{"hidden_size": 256, "normalize_top_k": false, "balance_bias": false, "vocab_size": 16384, "norm": "rmsnorm", "norm_eps": 1e-05, "optimizer": "muon_variant", "learning_rate": 0.0108, "beta1": 0.9, "max_grad_norm": 1.0, "max_seq_len": 1024, "train_tokens": 308200000}
Below are experts of layer 5 (counted from 0) of a mixture-of-experts language model. Rows are named router (the router's row for the expert), down (a neuron's output weights, with its number) and show model dimensions 0-255. Each number is 200 + 20 x the weight over its row's rms, rounded and kept within 0 to 999.
After each expert's rows: a language model's description of what the expert responds to. This comes from a sample of Wikipedia text that the model never trained on.

# expert 42
router,176,199,233,182,226,195,175,218,223,174,198,212,199,244,144,194,188,195,193,225,213,230,205,194,212,201,197,230,166,215,181,197,218,190,221,213,206,195,175,209,183,197,234,179,202,198,170,187,230,193,187,186,192,194,178,159,189,154,215,222,186,198,192,216,179,195,231,197,165,215,195,187,196,193,214,221,234,202,185,172,164,210,195,216,170,158,174,173,213,187,198,179,187,213,169,227,223,183,207,228,231,205,228,205,204,215,230,219,214,203,217,208,204,253,158,197,201,206,181,165,195,201,176,179,224,228,211,219,155,208,214,208,169,190,216,211,178,227,175,179,188,185,208,182,161,197,196,216,219,193,191,214,219,226,210,173,198,192,192,243,192,228,204,170,204,168,262,183,182,224,161,213,219,193,206,178,203,167,195,196,164,212,200,216,223,180,203,205,194,196,201,207,166,190,185,192,194,209,205,207,174,207,162,213,206,188,168,209,252,203,211,228,188,199,196,203,192,202,197,186,209,207,223,190,209,181,214,217,217,200,228,212,216,202,232,192,215,195,209,207,229,215,190,202,191,185,207,180,194,177,179,182,210,210,229,232
down1,191,240,228,218,191,170,217,184,173,194,227,170,199,225,180,184,163,172,182,205,208,200,197,176,240,223,208,224,209,217,229,216,202,215,236,182,183,192,210,221,180,194,194,216,200,217,202,193,189,201,228,197,175,217,198,182,177,209,187,200,197,168,188,182,205,193,181,179,207,212,242,189,178,182,188,200,210,216,206,191,163,211,190,186,208,198,215,220,196,187,142,212,181,183,196,192,211,253,163,224,201,206,184,173,178,157,221,229,213,224,166,206,198,211,205,183,196,197,219,206,193,216,154,223,158,204,193,185,228,255,148,216,212,205,146,194,227,175,172,187,199,184,185,216,216,193,185,209,224,218,227,223,200,213,190,196,221,173,160,238,207,184,203,203,203,178,218,217,202,179,195,205,200,205,214,227,202,178,201,175,219,183,216,183,178,197,198,198,205,188,221,222,212,233,209,203,171,213,206,224,178,222,224,197,194,213,191,224,200,202,237,208,217,198,193,173,213,208,194,175,189,218,218,205,240,178,222,231,223,182,232,197,206,233,224,184,198,223,237,184,208,192,189,201,192,190,179,235,209,196,229,203,180,202,175,188
US states, places and common surnames, often after New, North or a first name, e.g. York, California, Big Sky, Johnson.

# expert 48
router,180,222,199,185,219,228,156,185,206,200,181,204,171,199,244,212,175,170,178,194,203,187,214,176,194,207,191,187,164,220,227,203,180,203,162,189,226,194,217,230,197,246,177,197,187,222,184,180,190,199,195,241,206,198,169,180,236,187,219,193,199,180,207,195,206,172,178,226,222,211,185,209,235,165,167,175,176,211,201,204,205,179,191,181,233,193,211,195,185,200,182,240,193,243,177,188,182,199,197,185,187,195,195,242,213,195,167,224,208,192,223,206,187,154,185,186,242,205,202,188,201,166,186,184,192,202,188,202,184,220,208,215,195,208,199,196,204,211,175,179,223,194,168,177,207,209,160,199,188,237,192,185,189,215,196,199,209,210,216,208,171,221,186,190,200,223,176,171,183,188,221,201,216,219,194,208,236,196,183,169,211,221,213,209,193,176,238,170,191,235,184,177,189,205,212,225,225,190,207,176,227,208,215,202,166,225,181,200,243,226,177,190,190,188,194,197,163,207,194,202,230,227,220,173,188,242,222,197,175,216,195,212,193,199,226,198,235,204,196,212,155,215,190,183,191,184,216,173,203,241,221,191,221,182,167,180
down0,173,189,197,222,192,218,221,187,193,218,200,211,202,234,186,168,233,209,187,179,212,192,223,206,221,176,228,201,220,176,213,221,190,192,209,205,185,208,226,204,190,244,198,217,193,203,192,199,152,180,193,175,195,205,197,227,189,202,189,187,198,179,207,201,195,222,218,212,211,181,229,188,182,209,199,181,197,259,170,202,224,233,251,215,194,221,191,206,164,209,195,215,166,165,194,192,181,192,246,210,196,229,218,212,198,255,184,174,203,183,190,236,189,226,195,193,213,209,208,195,220,203,212,180,198,206,191,236,206,178,175,205,204,156,165,211,203,202,196,188,178,210,218,199,214,199,176,182,212,219,163,191,208,221,192,193,198,153,230,187,214,217,163,215,223,216,205,199,206,211,179,178,227,225,202,220,184,204,192,183,177,147,173,191,214,198,212,236,204,238,165,189,196,209,195,200,181,237,217,205,204,162,235,210,181,202,204,200,275,224,200,189,207,166,220,181,190,180,149,201,194,211,190,198,196,203,158,189,191,199,190,211,199,194,201,186,191,196,194,212,216,185,213,219,200,223,189,200,162,191,224,197,224,208,175,209
Middle pieces of rare proper names and foreign words after a capital, e.g. Dunvegan, Belpré, Trojans, Melodi.

# expert 33
router,189,192,181,215,190,224,187,182,204,211,174,207,193,212,176,196,221,243,195,212,219,204,177,218,193,189,145,212,225,209,208,233,183,172,185,202,197,204,193,192,232,187,214,199,216,198,212,168,210,208,200,178,182,194,181,216,201,229,181,198,204,222,174,179,186,163,241,199,198,169,196,190,183,185,229,184,209,186,175,230,169,209,193,218,192,224,198,174,186,200,184,213,171,186,206,183,164,170,209,199,203,164,198,218,224,191,208,235,223,160,228,153,208,236,172,162,205,198,226,208,204,186,205,196,180,246,208,214,215,177,212,224,209,226,179,248,185,210,207,195,174,229,180,191,178,205,209,183,201,176,219,213,218,177,167,200,223,212,173,215,200,212,217,220,212,170,173,195,193,221,215,188,176,215,230,234,188,211,238,219,166,172,203,225,208,196,245,194,201,214,220,199,211,213,216,210,233,174,204,198,216,191,187,170,201,221,210,225,174,204,195,197,168,215,171,238,218,188,170,183,174,206,176,232,239,175,202,194,218,226,174,208,205,203,228,165,205,193,189,207,190,211,220,222,196,215,198,211,194,167,187,203,211,214,191,237
down1,208,185,219,180,207,191,220,172,230,203,183,213,216,193,200,161,158,189,193,213,190,212,203,230,194,200,203,195,151,205,181,184,190,211,174,223,209,204,196,218,166,231,266,176,210,174,189,199,196,202,220,206,166,193,197,200,202,208,214,236,213,210,201,171,202,211,198,184,193,192,221,200,242,233,210,192,182,192,186,178,150,214,169,213,188,207,210,225,191,204,211,187,228,185,184,195,241,218,185,201,195,208,213,229,213,202,203,220,236,214,180,211,195,221,194,223,208,206,215,202,192,208,188,225,204,216,202,195,209,174,218,188,225,219,170,210,189,219,183,213,201,216,174,191,204,161,182,190,203,159,224,204,200,190,179,197,236,202,194,169,235,225,207,199,215,169,188,205,203,217,229,173,196,190,206,236,181,181,210,229,190,202,237,211,169,181,228,209,199,226,213,192,197,196,224,225,222,133,200,178,210,179,206,209,238,191,168,179,171,177,233,197,194,198,186,176,199,183,210,228,129,211,217,207,226,210,168,182,228,201,207,208,212,217,228,202,186,177,229,207,238,224,200,187,195,189,193,172,220,204,170,193,204,224,195,197
Country, state, and city names after a comma or "in" in location lines, such as England, Australia, California, Romania.

# expert 11
router,168,178,179,198,199,174,202,164,178,208,174,211,185,178,206,207,201,206,207,179,227,222,192,189,191,195,202,175,202,232,196,195,208,180,201,189,178,163,185,210,200,157,246,184,211,199,215,153,194,214,207,210,205,199,182,191,162,202,192,196,213,231,188,193,194,188,224,230,218,181,208,216,168,221,172,211,189,187,183,203,192,183,192,214,193,186,187,186,191,169,177,167,196,246,193,195,191,188,196,185,188,187,191,223,224,192,235,202,158,140,191,165,203,207,192,216,209,238,227,214,206,210,165,202,211,209,190,183,165,212,215,236,198,225,199,220,201,205,208,145,207,196,167,224,172,205,200,203,224,180,198,201,207,208,157,164,189,208,169,230,238,188,242,204,169,198,201,189,208,211,209,189,183,234,207,198,201,189,222,210,189,194,188,214,216,188,241,186,180,209,213,168,197,195,207,223,183,214,206,196,174,188,172,181,159,214,204,216,184,212,228,202,198,199,184,180,214,183,211,176,207,225,228,231,231,169,207,212,211,187,177,226,204,218,216,178,226,139,208,201,186,168,220,173,171,231,204,177,191,180,206,182,206,216,196,206
down3,188,188,202,221,242,198,183,205,185,236,239,216,228,180,196,224,212,209,189,221,207,200,225,223,213,196,219,225,215,220,202,198,166,192,211,191,203,195,184,201,204,206,225,211,173,185,228,206,179,134,224,206,183,192,184,194,196,202,157,158,203,163,190,227,186,191,200,190,187,214,223,231,170,207,205,184,208,192,228,216,201,190,238,191,192,187,181,196,223,168,181,203,161,192,189,212,237,239,210,204,190,231,210,165,151,189,182,200,170,183,248,202,195,212,233,211,169,218,190,211,204,164,174,214,190,186,198,198,186,185,227,176,190,186,207,195,217,193,218,176,230,189,200,232,178,166,223,197,198,187,200,233,195,214,160,222,168,209,199,201,213,182,222,205,206,226,199,237,204,196,213,222,200,201,231,250,190,200,219,190,196,186,210,204,195,210,208,189,202,229,188,178,213,220,213,213,186,196,174,214,186,195,221,201,194,217,202,194,181,225,197,205,187,225,143,195,202,172,159,203,184,202,175,222,199,158,186,224,184,188,186,167,175,205,238,225,200,173,188,198,225,212,203,225,206,185,232,217,228,186,199,197,229,193,205,206
Capitalized final words of multiword names of institutions, places, events and people, such as Railway, Stadium, County, Great Britain, Records.

# expert 51
router,180,210,193,184,201,196,190,199,244,198,209,232,228,187,217,222,184,182,157,208,200,227,244,161,227,181,192,200,197,201,208,205,204,225,209,186,198,226,201,196,176,168,204,237,209,209,167,162,218,208,208,234,191,172,176,198,189,197,190,217,178,243,240,214,184,200,205,176,218,195,184,170,204,191,188,227,206,188,197,223,181,196,208,209,210,178,226,228,187,215,190,236,192,171,222,204,209,206,151,204,244,206,176,186,175,170,221,229,212,225,198,233,187,165,197,198,199,207,212,168,187,207,181,213,206,218,160,186,202,169,219,186,196,207,205,234,183,193,188,182,192,191,200,178,204,182,210,231,201,242,222,206,209,230,190,171,210,218,182,185,175,183,206,234,187,200,167,208,201,206,178,203,249,205,168,191,207,191,188,215,221,206,173,191,179,220,205,210,214,239,155,221,195,195,209,194,202,184,200,172,219,162,203,205,224,225,189,211,223,181,198,235,168,186,228,214,184,218,189,219,199,221,209,193,188,192,179,230,214,222,198,236,195,176,237,205,177,210,191,198,202,190,213,186,216,204,172,180,227,229,184,205,201,195,151,180
down0,152,202,200,187,220,180,205,197,171,194,202,184,195,200,211,180,184,213,186,171,216,226,202,180,197,212,187,165,206,187,161,194,204,201,196,169,170,171,188,189,188,185,194,162,197,234,209,206,218,222,217,162,169,160,203,195,217,224,206,199,220,172,206,193,223,215,202,187,186,180,266,192,184,188,212,221,169,195,190,200,228,224,199,188,191,198,228,207,173,169,199,198,215,196,185,260,208,200,244,202,180,180,227,170,170,202,169,211,174,190,206,154,199,191,191,173,232,221,199,199,201,176,193,233,200,188,167,170,201,208,213,207,168,218,158,218,176,234,191,195,229,196,196,207,210,188,217,181,215,190,194,212,181,233,195,219,183,236,228,212,206,242,215,208,192,240,207,199,199,222,179,211,199,201,186,235,185,196,245,202,165,187,167,186,177,227,191,207,197,183,190,190,205,189,190,192,224,182,172,197,166,211,205,216,195,201,225,217,218,200,196,219,213,201,201,242,172,236,193,199,179,213,222,210,207,185,178,212,219,197,197,172,179,208,199,238,174,211,169,194,190,191,160,216,231,194,188,182,196,195,205,178,212,213,216,188
Word pieces inside non-English personal and place names, especially Arabic, Persian, and South Asian, such as Shah, Ali, Mash-had.

# expert 29
router,164,210,189,201,203,201,190,187,221,178,185,243,197,202,223,229,184,179,241,208,240,202,200,175,212,186,225,184,198,165,183,212,201,203,181,171,201,215,202,212,183,198,217,195,202,209,198,181,217,194,216,196,198,195,190,168,193,221,182,190,202,225,235,208,201,233,225,170,166,189,189,215,221,178,189,204,204,217,215,178,183,217,186,171,223,200,217,220,218,196,172,216,188,251,184,194,235,222,210,207,179,222,203,207,188,193,194,174,249,220,168,233,200,174,174,177,210,189,211,174,218,173,185,177,174,202,191,200,213,186,185,193,232,175,167,235,207,226,171,213,204,197,208,196,224,175,218,200,190,205,218,212,154,189,198,183,226,179,208,170,174,199,230,184,204,233,185,190,204,211,184,172,211,171,203,179,225,185,166,191,190,212,194,174,220,240,225,245,190,232,192,207,189,141,208,195,216,174,193,182,234,207,222,223,220,213,174,195,209,200,212,202,227,209,209,177,205,223,179,232,197,189,216,196,212,180,222,179,179,191,224,234,206,213,192,251,183,209,227,184,209,217,216,212,203,183,157,191,208,221,179,178,213,223,197,192
down0,177,202,196,171,190,192,229,200,206,216,224,196,204,179,170,192,193,203,185,205,204,196,214,216,238,168,206,208,193,210,191,212,171,182,209,166,180,171,234,199,175,217,184,206,226,195,213,205,187,206,182,207,193,203,161,153,204,214,195,172,167,190,208,183,193,198,233,185,173,181,223,195,220,190,182,209,159,258,173,176,180,234,179,200,237,205,181,203,186,163,194,198,214,203,199,206,205,207,218,181,230,194,179,195,237,219,172,244,197,217,204,173,216,197,190,210,191,193,205,180,155,197,158,185,203,164,196,202,206,200,208,154,186,194,208,188,191,183,200,201,200,180,225,214,191,220,184,204,177,223,212,214,194,202,169,222,207,205,201,198,211,213,173,175,171,216,204,227,201,191,133,189,184,171,195,236,203,211,194,202,209,215,241,145,194,169,196,204,226,186,208,187,203,210,181,179,243,193,202,179,171,191,209,199,177,218,199,232,197,210,209,211,206,199,181,171,201,175,235,225,218,171,196,184,208,219,182,225,249,200,211,153,216,211,207,196,192,188,201,222,234,210,219,237,212,178,191,190,206,233,187,196,184,212,198,192
Middle syllables of foreign or unusual proper names and rare words, after a capitalized start, such as so-lem-n, Pen-it-entiary, Ad-ob-es, Sur-in-ame.